config.yaml
n_experts: 64
norm_eps: 1e-05
train_tokens: 261500000
Below are experts of layer 4 (counted from 0) of a mixture-of-experts language model. Rows are named router (the router's row for the expert), gate (a neuron's input weights, with its number), up (a neuron's input weights, with its number), down (a neuron's output weights, with its number) and show model dimensions 0-255. Each number is 128 + 24 x the weight over its row's rms, rounded and kept within 0 to 255. Numbers have three digits each.
After each expert's rows: a language model's description of what the expert responds to; "comes after" lists some tokens at least twice as common just before its tokens as in all text. This comes from a sample of Wikipedia text that the model never trained on. Tokens count by the router's weight.

# expert 29
router:120138093109114105135156146136111115141130127115089089137135120121119139132130113159137117131146078129129156161160105131130086113145107137142111147120137109146122120147117133120104073146117115118129149156105126113101113155087125112128145133117105141160139068154176113142124133132144142146091156115101141111119169138169156115123144116106080122127097146114117113180147080127104158138170140142142118056093114126155172196161122135130158111040117155128096136114133130118084146144131104121104085127120138131128133125095134091121136150123074120128093161095130120140157111112175102154089130125113124110086167117117129117110153134143180112109117154086075104160127101160111157131112122142070090102107122109153143120139167141150144143109137156149155113135150105119138132139081146
gate0:170161132112102097121146174147182128133090068111139082114156107138123135101091148103144116146141123107152120128098116107114134189119132106117129123155129135150109097130125110131131098132136115139142104134102119170136126140118139124096093174163159134111111139132109119140116147135134125119174092119140144140094155110110153134118131092125143121182145134112092139114120122114123116132063090159140132119104141140136149102128130109115117116129098059147108125165118117156146145126158124157166178140158124139118119118133148100135153129116154124184138136164100084119109091197116134144148151121160173123150112130082135130100125133138082097099157141092108128183111127133163125168165124162155101133099162119128142168116138154169110129085145097133133128106125133149180169144126171
up0:130115141112159099110137093190145155128114112164117122119102131126157106143135144145131132141152124171133120143129135070117100109127139141173161123125126111137101137123091124125174107145118107159136159132095084129126134152156130122159142154179175097153143115146128099174108105136141097112125156084120158111144126112114115108110116139091138163112117106135097110101149148128111168153150171156139145119132145111139166146158095127137140062115122127119146111147096132170131134077152123155117141085135126151107123127123149120170146153098100115144120128117171103118100143129085116132100154182134148141143163154118149086134075085155143084113126180100085115114166081121099140115089117148142109134112151103095089128148125135104132123133154126090142141121137160155168167147085154
down0:148121161127169162108103087152165166145118134089119129109167142123126145129124161089161148143123090106112125099144136130139079103138123141115120117157192137106135128181168134161141116116174098145114139094147127185146146107123116134113141093163117141136123149153100103117114154170073142147129128122106147158117105105160157122123155145147136133162138146122066091113127137112160122136082150105105118129081134095105123102099128160117098117161115174158120156120130153159163112150129139145129099109150107131124145141161085139157129160080105117124131145080169157181094122122093158131114089093132112110122086151147146122091113146149153142098093110114123113100132109094113085126117089141121114162150109148146136116092146090157137126123124118119145134179111146121125109121127105
Coordinating conjunctions. Conjunctions and list commas joining nouns or clauses in running text, mostly and, plus or, nor, &, et.
comes after: ",", "s", "\"", "),", "ing", "es"

# expert 55
router:108154121167146102095105154138150135163147130105155101109096146088142104125120113158151114139144134129127147138137130132123166103134113125110094142141132075112133111120155119132156191130146128146110178128122118133149131137136139098064122150146134146161188158095154136117120107111143157113093130121102098095111076153137118142110059098094129159126159088117159137091109119098140152157116140136135152115173134127126093137205166096149150110150121113152084156160095149121110143119109110144109157122116149146100129129104143142141118062110181124160134157082125123114175118104132112119119162161127155128085127145125119105161138107142114116126119111115142124141138159133149232138112116119132127138169108120134126130124147116127151103142158122152127104100141122120106097099121125
gate0:112146132096116156136130128124110116143102159157119159122125124123109127072144086138095112117153129135128109144152107134095130099146144073160150154136113164148140161152104141131113132132094109167147114147083151140116116148130104131094135139133158134109097106152113164077134153139113166049158101125111148154128127157116182158127107149160093143150121154147157141134124145170102126143132107161099146090105139168152104098101155149168127154111112090132133114158084118095143088089163111127149109150178159104117139098124163139134119129123147113084097147178150095143094116181182120124098120092132185133124085119150146134158170160144149114108120160130117156140126145115123138166149136124138115124119135100100156107149143114157136095106117119145142169117118142089116124137105127
up0:103130095116111105106092154120073152101094126118143107093101070129180097101112082112116146124162106154135088151149108148073153164123157087138152098142129183131105149155170144123136120153119128121151119099130109110095143138141137158083161155137159168130076111151125115123123144145101135092125147169104132120120137155128140128128107139127141113118146138147144140090164127146083120170149134127133144107097135150169170115154124128127103104107092098127133102124139096145153081076158133107125107132103095165119149139145104127147126138134124120101106156114177108135141136154147096118081129154150171109144114109132150115145158135102146099106147129147109161137161137071119124134133139102113128125064137071122094135147133119178122115112146122125153152108167126100124097148113139
down0:119132144114096123138106146123152127118138100149129171122153143137093163106123196148115150126135133159123121147094115071150160111154101123124109126128129116137151113133163106111135092107130158114145124121147138117136146099135114125102092099136089073124145097099114129152163104093111090145135095107149106123140172136152105140108120113139084127125136121099116160105173136172078141120117126090167099096129166133104119125139120140091167155103172145160162101119163138134183144129150112131081132105163142150159139115165109140129095114107144164135133114105132174108136119115104145129134095100121170114176155109146122172129140149117170137091122088134147103119115132154119127113145106121100101162097145121140126159192103126163108090146124135084103107094086115102120122185124148
The preposition of. The word of after nouns like group, number, part, member or Baron, as in group of entrepreneurs, plus some the and New.
comes after: " of", " one", " University", " member", " List", " number"

# expert 6
router:127122125115104131121124154136136158111133139129183125131136158147173119119103164136168116123108102121161144090138119136130120135117118118156116139130092135144119130132125195108150142104104129138137102146166119114130143121139121142144162129138099133123099186103103164106146136127119115155153127107145097114145118131148110107124110138136116172129131107153142114128120128135111124070143132108177120132127114131131112106117130145146085160142143123121128170121167101133117129093137090122172181126122152104116126118113132165124070139167125099146142117126129184111137154146137134125158113113126127189134130134145109179130104126144064135114071139136147148113119115125104010172115120116113119113162204145106130143183121113130098145091115124125077116152137070095166133126141124
gate0:093130147095126089128079093145080097115135151127099124119131142112128098087142135162126157138108153104121097134129104124141117155111185160097144139136111092136138128114131126164108121124140141125110111164126107118139156098119122178109148080095099099140105115142159116130146105145131157170106104145150124136119112147159102179156156094175132158173140119102151088106145145152144151149140159092151134140123160092112136133124116114148128141078169116126127137097162092147148135162094165140148095132130143094108114157116149138142109105113098166100146150147131148130146107113167132133159111152134104157137132111072098148107153165142166148105112202153159119104144108188148139188156154146118103098135120127161131156135110118135116128179146132120130142121109139150087136166119137
up0:136146107123094145136141158104164126144096129106118126151107139122145085147126123090134127170126120154118148122152126155137116073162123116122147119146146142077148130147131134105131131115123125144109134097122149139121084153174141110148128144157166124129137108153085122141126160104140092077142165130111084116125156107114128118137102135108125117132112110167086175151122128077113135124142074151128105161179094164145129112114145126143123122135118140132098096171094114102131125108158118131139117177115107172151127120154120100096182126139129124135117052102139136136143152122116100102094144144116159113120183163171157129126103131153103107146162083122087148149130114099106128100093056081109136154095138139088167123115137178121164107129119153139127131158120131132122095094089144
down0:152134126153141173169154136106123134089136120080086108152115094111135150141121122112163179116126115168135098128177146121110164133136119096146146111088123121140141105134188141111136142109080119149171146145098162122094145105137124126092076143116139090120157087076141102130116117113131137088123107155158117164159124082166141115138123084087147147085127166101095118132111112120103068173154112106081125123117120114146112153137132109155163165121157144141157092114099109092152123137159160129137135133147113156133136116142161106133144146106121152116104122106116123138097064155124156132139155136146141145115121145125163134118072146126117113143124093159146168116115118152114137148092142156111129091081126124103120101105131147088130109149124134132113128113095077120173121126148109
Table cell separators. Pipe separators between table cells, especially after a name before a team column, plus semicolons and dashes in chart rows.
comes after: " 0", ")", " ", " 1", " —", "\""

# expert 40
router:142152091117166167111133089164091118140137195143132151114142100116136115174124132142120119146120109160160173123151106168104115159136082163130144130116153134142121129083109126135145143137122150138207132159128140087174112123148102099108124107146159151157126096090106135183111137146135124136085098132113132143133153106130095114111158153139149146112153141132120107129166113170143164103154135128130129136153119140130095113139121102144126119107137158118083152093090114145129123138165115132098167121114111131150101128120126088139127098142156096119126132139088124158130132103093100153156144116138085110118162156097115115149116161118125114152137121120118133114159082105170162154167144124118133141140068109075118129140091143167110108126100164173126132150154139101127156156157199
gate0:155161128125133144154160166136154088136145131116068126132107112123098138126155154146116120124129114130108114090189115138097167127102148079133142118100120117137138172127109117114125164106105156108134128176106105134140127113084153179071115142164101128145118122197112116087124154125125124143123133191113103113101149137134105098151127142119118154119157135138166133124135112142109087088128133177142136130149127123126140160120144132129123088120119131139147147161128105124128107130121116122156132143196110114136119167085169117130178138054149200150131140111108160135150129108108117130131116140105105173105100139096148147147129184127172132107146117146119124131176132074157118159151116122143188135149129152123111122119136119120106119154131111134126163146159141114168118151124165
up0:108138122103127098149112130128103120149132121123113148122162111139096143145122063113122092107120119167120131131088122145132161130119104129116158113089130116074155137086134131153108129139143121102118122099179146156092134138107081114097166148074119139112158102132141155146078130086150128129131167172107144115128142127139131150141160098160116133128113110154091112119101120111112147173150161166125136147123124121173116119144135195165149180135106136141143134115108150099142135127134153071118114095113090104133129101146080116174123089155113071135118112131145117137113131146136131080181110098175132122128110128106076099108153128115103114155132177127146168088089144116142164100177117131112127124110163096100124166126121130132167110093134160128149116118116121117104112162133119
down0:147137133133135105146115149089110139109145096168146156111082148130142114145110130123147116148112114066156112103129179099138133136162118153141121146140090150128110141146163138148197130112135164147096082131122145129107112117132133115131124121107129109132135135123173110118083137094126147147153194133096104096114132145149111180092134113161090147110096144122184129122115169119122133131138192132046109147112135135094152134136157146132167112142092092159126141155136135139140115107116161059115112129139143158122160128125099164112129186134148113110115122157120109097146113159127110143125114131154176104136117141164158160131143111128127131144157110103125117142132117125105134089085114156139143126142119137102141129149138183137168114114148109134067125094083163121107133104154101
Complementizers and reporting verbs. The words that, which, into, about, than after reporting or relational verbs, plus those verbs: reported, suggesting, asked.
comes after: ",", " to", " was", " is", " and", " he"

# expert 34
router:132166125111097079106135169150115131083104161130102183134136149137107189068145097129117117111163138121133099162122115127159098095162110123099132146141109104176126129128163138143088120143174115120160107126115105163122104101124140092121114147108133117107089150103167117119138167096138125105116100141140151126137110123148088116110143113093154148112126116132109139140100134062122116181118125069127123120107133100139121084122096117133134113134144122133145154147107127154133142165131138076107148149141096143155141129106154110131149082138147145126119099140128060155112128106165133066150135137128149115146105168132111128103114137100113147146149154142106132140098159108167086134132125131151130173138123135197128118119160136144168111152125072112148138128106130084145106153164148
gate0:137111124131189141121116137104162126167150099154147135101110131155092117164150152149115142116096142132135157105126121126114137119112129156142138125121118131124151117147129114111127171100125106114157118142140138142167153104140148155139136135142149153135104154108127146079117135114101088148151147125078131133098113075096086099170124120119112136105188089129130147096143105141125137121124143136141123159163112106190153094151160086127070129164145149116134125122100125093142144155101152119120132133141129097150184053156144138099136129091124131119119162137152127097119122123101180118105120130110179140110147137128128092122096137146179065170140128138140137120116067117187137135111151101133066152144187119118142127107120120132126136091103134112157110131101097109104109152126100
up0:133130114112128143145090132119152091116167109086102153110128153160118096123123168130116155127108149133123098123137115162118098106147167122094137127133118107103112115145111145147110158177112111140088110098142099122172130113139144114117121102095123115160147131129152120113144164119124132162172152135130103146140147147130145157127146102139139104120108098155129093129113083110128095137076117120113110103091173155141150112148142119122141127127103126139101172126137096152084149178140167128120163160138115137150119095168190130123069124136105155119163110112121095085119136091181164153148141131095113112145137109100090128152142135110107119153189080176104149136127088113172167155115140120146096144168145164132140156125098140137176169134152144162102109162132081155137142139142122
down0:122169104171165122128141136121117153130102150152143166085099116124104153121144077172131155096110144117130092114078105173111162182129124151123137152129110115152127130159105109117126118127120124118136176118115119141116120119164138127098111099113138156106125137164104147132139139145131127159178118132143145114097159146113116122094129105108143167149180139099112125153154135112158094167093152154165148144128109135172159114121122115107121134095102162110102087129125127143162143111115157135135098121104168118109134149118151116109131116147111132105161076066158097145086129113115150129118119085079064108146155134124144138136150124134094127116146146123111120151145126158104170109150150136126117105119126133105111119111127111140122132094049083195138087162137102140095145093145096
Table headers, labels. Column headers and field labels in tables, infoboxes and section titles, like Location, Total, Date, Votes, No.
comes after: "-", " |", "|", ";", " No", "=="

# expert 10
router:113139129124120130160114097151149141121100116178115148163133144126109134160090143159099169124128175064088162096145107146130127120141067121145070147082153109117132151134109166158132138143152132110132126120113133129094118107145152087112130107120122112141134157155132123142137144159119100129119098113141157152141091130151162128142140093115062139056076156117110140089125091137106120148120155141134140095122112151109119130065136134191140089120092186113122155080139136128125135132129115152110133128096127109157150122099114116160105142146091118107104104077138090144095147160121122162135135187113110136093160133106126084108153119123119114116134127135161129087190121110125161110150112102107106141090111156161143127147130121118113144121156153101135142137135132117151141135135127
gate0:194133120112134145070113165116131119129139113103118117108139089118138116123145123159142139097088162116127135152145147122144139136138096124130137169118135125094158109152134136131157095138125133145136126106135098095145099101132145139152095095142163184105176119129119143110132108145119087103094099100119115155141182104061136146148164162151145155123093168073135137121135112122155098122148146096134107104127172125123135129105101127142155138136118142184094130119143108157094122116126128134106128140150073156108109122153110104106164112168126138134118140119079166113121103148078133156090117141135182141123095170158171116151117147144083110076133095136162106170144113089128103111136099169150149129127113142145116158128156123136130123090161156130121148104148085091127147131119107
up0:069123090139112126138118138145164151129089162140140145151128103168125166131129128099121120178155122164130182110077103134120130140124145127114134129126141105109085136096078130140107159131150124148145154134118143202108095157102109126122144146137110108103102122117151124139119156124122151151138205141119137089123096110148139121102071095135097119115155090163122154144096091143119136117115100135125151140123110159089128145156128128119146147136145108100156125097118124091176116136094136145129145140145166112118191113128140135124078135097133080112134133144159149100167168118152160089142145135117109172129134085122093131120142138102183141136136179117087119099090147132153132131087135089109131095155129126110113098128130141148153120151090089101146122150078131132150119132145122
down0:166148137142145112106157131166130117088120139114093113149095173121134082158127163111145143107132151168140118136152161090132106138148147122134124138137077159169122109164119118135132118127134162135173108146127163074165177115143146164110135100087154145152156087159105105120138116123127128107157118154094178156126145131138143127105149131152156145145097121161163097122108148145164166129093171127110153171088139129178122096138118134135109128095173130179123160167150130126090110117129126071091123130142119084113105121110119148122136157172101120130130136182113116123152128105102117089099125146139159149165107105136125140126100111148148136139146124108135103149150163125099118121101149132175127137143120105126102154137122129152116100120110107174102165132165099148131138124113199
Clause-linking conjunctions. Temporal and conditional conjunctions opening a new clause, often after a comma or date: after, when, during, while, until, if.
comes after: ",", ".", " January", "In", " March", " August"

# expert 27
router:145129131110101123143121121158111133114089146131135116125104129155145164145114135111166125140105160174091143161169158107139120112099104104160108105105184113115153112112148126162217163139146138146162124105097082168129106084073126087134109153117169102117101128092085143124131094096120139150154126086151145165150114107118128192108121146126159137094149099140127119171171116129155135148142137113136149151125122126104122073150149134097140128119101150118147137167150138134130136133130121120161142123142120147135113143163092115139083079160135163107097132149109151159103112138114136138136129119125121057127132159129165156122163121140141131117153105117111117142104142114102118097103103083156128120149100113090083135133176098179133118150140118153133140136100143154139118151159131
gate0:126133119137135111162105132154094174129130139159164149152149109141130125119114141129155111127150114168106112112134188098131137175101106138121091129161146110114155151090127125136146093111153098139126121161119114138157153139110137154123148161180152145115090141154159141125105126099091103130118087110161146135116107105156091109114129111107121118138138084105121129139108103140121107135117157125144134087126082086133121135122162094111098155151143106112152070137093134086136140089115139157163167117096157127091096125149129113116145126144118124105155171149121127156135145133150096172132113137142106083100124133120098130106144129119110135157124210114117143164183156157141159155088158078125163138116081089099095142136135126163141123090142070111144112125136140146098118130089162
up0:118103128165075131173138113121127163141098150143118115164089077128125139173098148135160127097116169133137117099119139137159131122093137106141139074130132088144132117130090126131123170117132091142119133161147120124069149156119106139166138132104134110159119134158142102152131112081103057119102095131128115061114121137099119129118112139128113125100110101086106095121159131111136124176160168108166118124121170110166126126170132140141132127149135174112161139094166083143136105127106127169168129137123121130125102133097123130113152112164106067077117152109105129130109141149108131117101114142123133119159136148102145119135094142138112132097126106096146115117084153118134155144149166137096120168098093150159095126101135073139117154131173129117117107129142147155100091150135150
down0:157138146134121153144136127135122121101120086104098161124138136145110173160141114068139121138135131063128110125180116100108120119136125146097104129152150102141126120114092103118110150119142148115126141074084081148092149111114136140153151135148128136113120150098117093173124115163130149157134136058157154092108157149125156135146123131105131136120132118121131114184123151137140122127083098119104159106145134092165128123101136112101184121100119106134084129115165149168151138145139132113127160128101126137193154127146125110141147094099099169115111095090088080137089150160163174112102124172125123135145150123104070123120135164165120132084109149151134138095151118166117126118128119145113146131136138134119125116151072127122157137089102172133138114151124118119131181156145104
Determiners and infobox labels. The words a, an, his, first, only, same and the label words in infobox fields, such as Born:, Former name:, Time zone:.
comes after: "-", " is", " as", " was", " of", " the"

# expert 28
router:131138123178162086155171113172099126098148136140139140109080092141107131112138115167133121117180111164159127118120123118125107161126154123108147142139101153105103110192135158143144141176124163117180129119172106133132139086161163112109105117140141123165140083142139109111093095071123065145129110093146129130149114110091113164138150120119134122123105141154134092173185133088113102116153126104126150136131099168098112105092056126116145116088112154138123145119127122151114109142123129145080104136084155110143134181135147132165127103098104155125130119134128126159105129108154126175113113126129116144150112129139152146132151140160102097137151117123137126158075080105124115126123100133139119150115078088115085154153105161156127141103113126151116126120114138134131143114136115
gate0:110145117145104088136136080113156146096146123141102129147068133092148134137139088150127156129163156085140179096134137110145105134118115142145098135122139139110139097146161120139135114104143119156101105158174163112133102141116086079174135137137090139145088172152157149174147150074135118140177150143129130085111102135112134125133136134118133116110148138134096117112153117166171117110128130155117146181131124118157112129134117141114144119123097141055150165133115133131118133090129156136122100150106137120132154101121144149103108184109103121097144131086096160119111146159148127086110151120101099099104103110106133137086092126135160172152103130126172132087142111102172136081131124097097137134159101154140138075094089140121117122144158117133125098164142146130129125120140174
up0:117168123098125087167173092116172164096140157117120152119083155091140101114111118126121168121133149103137150154123147104129151049135059155132141124119161110100119123130134133148157151122160139141112151147153148125126110156135115088145147119114153099118101100114128112128107120100088135112170144144115128134085112116108137120107118126159117143116148111137140129089140141150120109109153115134096166126139091143114115162121120145160129101132133117095119127133104152146144117134130140111072106102123081119146160101136139145113119194113143112088096135102136169098096128140153078077088112125121149100144130094118168145109113129130139138188149097139145123105133156170122139118128123102114132156144115093162126108107145144132100135188138096148146101144144142142142050090167144
down0:161156107101102105155128141153119163163117150131131129137125154088182105168125117069132138130140163120122138139099117115138138110089142158159162094099158130165147109145076163133134146156137149148123162129167129109127176141087151091173127157155139106115116163088146126120141136133108135167164127111130143136109127155141112175100103146088137132100133117140125149188136120141143123142154155175132122116146136120147113146142115119105136098125077128126163145134147143161146117144141132134136133135113136077127109151145138091122138108165098115145132132099102073142135205102128121105204139124092121133104126099100155106113129146114166115128121129069117114148135133159106138116130095105110131160127092168109130148142106166147111102086089086176130143124131133147157117101146113
Activity verbs, article a. Past-tense activity verbs in biographies after a subject or where he/she, like played, made, built, received, and the article a.
comes after: " to", " was", " and", " he", " as", " also"

# expert 33
router:136119151138147133125152141112156121119085161135121100141125147131130108145154135144133088146115097059145127092116141159149110130140158120118117135144079104112122127129112148160156125103121134143124124133191124099101094113160150136138120127121136126149150130159054118157135131137119102163132133142129145107127140116098135126151138138108102126109147151125114124112136155169127127113159121131147099164144115117175159151123088134138125124143132080096086137142142128149118132137157110081124080096135105133111099127137078216147093129115129079150139128108115176139133148117119141130094120120149162193139127159138136180102201117141104101104158136145103143083129075122093066137138127104146094144150176114142131102179109138147115132161139129135106114097163098115128107115111146
gate0:128106099149120102104107129135143145132073156142161143150088183091139167132158139104158080132147152141111127126179175160100139114098139144119098116162103140131159152141114144091122154106121135135138127152133119093157116132105132106154115139103127114134125138150118125145136083146114115155137099172110082148116151157126114111133149138134110172126145176137136134130120128121125142169124143136115093142109117139156148152131113103073127077133141141147124105141154064084202125121147099144134119152123120130123119144085166146106147114122155158141113088120115136168120072084161124184094158159097135173117117147165104118128108126123084124114115146138069107088107099108159120140137107107138112147132131129094159102145131177126094117109163108148147108128080146106138140124127139
up0:187088075144135127110117159162119147122109118117168114074096099085155120117151139135129087137165128124099113165166148162118115116206097170151096134113115132129145126163126137108128134134110129133131118174117116119121144137102128123105080115148123138124170200137122082135166114135117129157147113149104107161108138095145146104101148129134122117121079139161156147169123120121120116144113160140123105133119123152123162130139132178084131092148121165137147117111110167112168122116184107115140146140117095199129083138165153134123139103074153156134114168106112125144141153121109094134120089108088124133175131119155131112123141098153111124104167094148153122106133107140110114087093158108145099130109114121136153117097131152123116120106104136127110142138113155115135166097128138
down0:129155131114157149125100119125122087162127118135139141151124157146129131185147117122133132068099084118175154149116139147130126164093115129150116108112142151129110103124132063152133099133145147137158173116148111156164112132129121089127110144090149146126113107186126114177114114135142147112114134156169103145140112147155107159115135143159127113127107108136132124112137077141171194097143098151137128149104170096115110100090128163170110104132119110147109171148128078157102123128095123155102108174106096162107132112188132131150139156106127130121085132121116120138110095156118192140108141138129152106134119106123118147119148106099120129143132099108100105122160091112131116126116118131144103136148155135159127114132100054141114094104097115144149106184177105152110166127134146
Table pipes and opening quotes. Cell-separating pipes in wiki tables, mostly at row ends, and opening quotation marks that begin song titles, article titles or quoted speech.
comes after: " ", " 0", ")", " —", " JPL", " 1"

# expert 15
router:137122108129161126099122098147153124086133098102155170192112146157092105135120086126113125070142152092119142147127114142157128137128132124120160146140136111103134144088126056101097137102107114108122110129137141114089143115103109092116152131088073131105156172130097118100144178131117114156152106133155093109132136081163146124114175133115165131112140098116093140127135155103122152129163114136144111113142157062134136105124125120135103107152139064119137108107131097149160118146163114114104153143112117154144116127151100083105125151091154150131122117129132116131101112100089104129149126130159120099162124119118156122165078093154082161092119135171143150126076156134080113131173153134116132144100125129148115134103137097100170105106118110152093127156102127144132153139117129
gate0:140142123095119117124142188097128138080140081116138134116094104092152129148140140145110146153121123130082192158140178123149129101134127120143087139110084149127180139149083101127133137149151096131169110183098140121108163130122113175183104155147093158101151141120092147137142084071143109121147110143126114124092115120150061123152143127202098118139119122125142104142141127152106130113128164100130129145109155109144142130160184142152147131122126102154159127173111125121167147082104150113144124135132136063160139167128151146110128114142128116161109142114129110133099143109112179077115150126116137128124125146154140126160103120086098139124164103167121134133141131099144135162093106120146104117132125151110107150105123120140148139098131135121172124136151125113143094139101121
up0:096117118146153140095114074150141146142127125120105124123129125154084141109091097122103138122108079133171067087104101144117121142174173143101154119128163099107106101112189138151136117130148159123115125093138128090138078127133117121080109109108118111121084119122140121135140141159119141130121148123141154137145136164084200126105106122078124116136134149146122171103128129150182121163131056177152117108098119149097107096085078132085142145130103153095112139118139138160120137110109102146115156140156134153095120103148130093143117168136126114097140112109112130137166131143140118112115114107137137119120144083081127132105127166161143142161101168113175138091131129153127128097151157128087159122087158104133139135132134164148121137162121106155104128109120140147124113146153118
down0:151146199107127181134135137149082144159101107129113136128090143133148138169133102104103126088102116103133154129143122163147153125093123147125121140095105074144146119111120140117143124095117115138098160138080123167114116127126081119154111110131106103118101138127127098117128139136116146117089117094127133106159120134119119112129094103105132091114105128119110159114117127130136129161152114076092141125141151130191095193165119110158152092133130173111129130150155142110151129138128117126128120114103146079129094148106154078174116146130089140141124128159129116143179070164137162137124105122127146171115138118106106099098163135143130157130083138148148134093137121135163140141118179140089114094079119148109116147144142130157103125139145099070125082167098133128112184137118124
Years, dollars, millions. Four-digit years and the dollar sign or million in money amounts, often after in or a currency code, such as 1941, $48 million, CAN$.
comes after: " in", " U", "|", ";", " In", " June"

# expert 14
router:102111112145142092127121087122137097102131108156095117110136115125111130143143110094133170134116124131166106155114156137110078144104154159104146149158168115147139089112097107095128165118117153110142115133099108141144094147144156138128141144107139114126125102122125063073143107143129143171168144191117118155157140111158141153115146132093113136174144134167129117155077148114155138134129116148128109124124083133135115108090108162127121086093112101109093124133125117124098123089114128112069116110114118136133151147116063108087159153107108129109124090122135073151093133148097113159148121097107097144121118165130129110141126121128106119160112147148147085128114112096139137149161084169177132149120113130081143175138156168166136114112057110145165146125123113141124122114144137
gate0:116111089097095174136093121102131137137149129118148130158140117108117143193115170153096109066082129093154154081155140146165141139110145109136127145117128140092135148140169091149104114132127157152141121166107115123107103136067100131120143130094094113098091151147155161115105154102124140117117112136077079134106151149132122129142148138136106140128122146130134140113104115118126138124114101085128140111151122085154133150125141105160179127128131109082124155167126124146156127191115144130135108151106113133145140141137141143120120163165173141160114121108103174123164108113152143144171109101122112136102162129135114123122138166150114131099173090130090136154124124159150163148168138124093099117120175088142087117124141115120110151124111175148166079179161105135148105122116139
up0:137160130174103121136145132136133130165092148140141101132114104104095159112124129150175126128141096183148124124114116110067105091138109125135164136132080153119120138102132122113161171114158108096125109113182123127160132124150144071131116128148114134132141116076122125100145128133122087133093105102135139111116104087115138115075093117132185119095117090098130077135137095130092125087100109205121112086143121148110138143136170104140117140133148142105143141090102109120128115108163102130134097110148128117114119143158147133152129085151096170132116123156136127108103161109125128146114130141172134128126164117099130134153077080194154129109123131103129144143143160105137173131120102125139112149145114150118117137103087147096131152132185130116130147136081184119114138133144110
down0:147154109155088138121170133149093135128133107149118125129122125112151103078138175104151152151108130138123144078182144129146132102092095127093132162091116103115136120127064107118146105112160135108119103131135156150171150160149112166122173110123125125138110131126162132097092111134107089117122168101105106150132154115116120132166155110127170161156125132110122126134110149170095173140143116052033156148072150121156130118139085147117128138147132157158121124181177105121136134157151124073126128159134114149127134112121152118152166102160126109131126150128099080131108093110153138134104136149143107115140098175135103137085090138111142141101143134088142128116155096152120130124133157112129115116127090137136123122103144116141116118114131133107152139132168159117126110102130160
Heading markers and numbers. Wiki heading equals signs (==, ===, ====) before or after section titles, table divider rows, and count words like two, three, many.
comes after: "\n", " the", " also", "|---|", "History", " career"

# expert 41
router:147114128156122143125083091072144099165152096147137091117154118126113110183127154134115119123105148092053077135131149148117129129164088123116139119140135139110087146132139134145121161088127101123101093087159125169155130122142127126154128150106100104102131124133152146155126116158104109168109111135132138168147119121146118098165150152132113125113143145119118144100114070166141129136112133144123118081107166113081122100114121146139132136118082151114126140121102131126143138147131122115138199109100142150122101131125127117124128115150142154138111147151133145107158146098161128124131163111085147054142105137122119105146134101150108082105109089110137130122118179155110084118140072122171195142093159129117170125148163114114141102137184143137136120094133159113150130123133158
gate0:187117104133101169093130121120171142127105118110152092152152139069115133166136094148163136127103136133137157108134127122105117144057126109146135112074136119144154127117174128151114146085146115103122153157071108112156162150132189111157140126153147109106138147114126163137130148115155117120138083161158137130157138154127078143115169185161130128115152162166089105114119150161121120127099136107091124122120131125099125154116075128104153113135187153145132121100151124118107136156123177118112152098111123101146127124123135131081135137179151119168106133120105127137084115112101134120150122155134115134107149134130105104118119107107138080109118117117146125098112123124145163114184117148118111157145105119121133145168153109083104118119148122113110120060142129131089171136098141
up0:071142156114181107144103094165082112137132162078105142117121101197099153119114115102186130129145123117097123148083123133118126150155112116114097171154108134126121130117119087098131143143113160115143135109160116120137099112114131141111157131108134164117107101142132095125114136142097129100112168139088137106110138102131158129094089096123139129126087118104145152108151118141132155121127088149124125142127117136146118089106127092142095155156099116136131134151110068112124093101106107150143127143115143132124132085164138127178104147146115130089154122168100103094116108170168133142070130116112158105135113113134143115155119154174154131173154132097141148138129179107108079171113129149111133126075152152155148123117130109174171129146096123132176132162146121113139120113167131
down0:107145122107139153128132147114116126148118118152148123122169113133182130090157137132086105139123142159141155170100105139157114133123166112130124171140141164146153119168125123085130127102156152135113113118070151128155119132136128104132144104139127138123168156156141140130123084128151201104114128113148128105098134154112170138076092138134134123148098140104175105113120105117144110084154129130135143119124129117149148112150119132078152163138160142120122141161098156127086073058131139138145136128132116136137155093122114137099170146132118157152124087096118124119141091130144125136112149114121100156172126117111094154127109087099143146107163145133133071117100132134088127140149109124157073115127126106112150086045121114156109101138114105137150148109097132170147120074150089
Dates and month names. Month names and years in dates, often after on, in or a day number, in tables and prose, such as July, 2018.
comes after: "|", " in", " on", "In", ":", " September"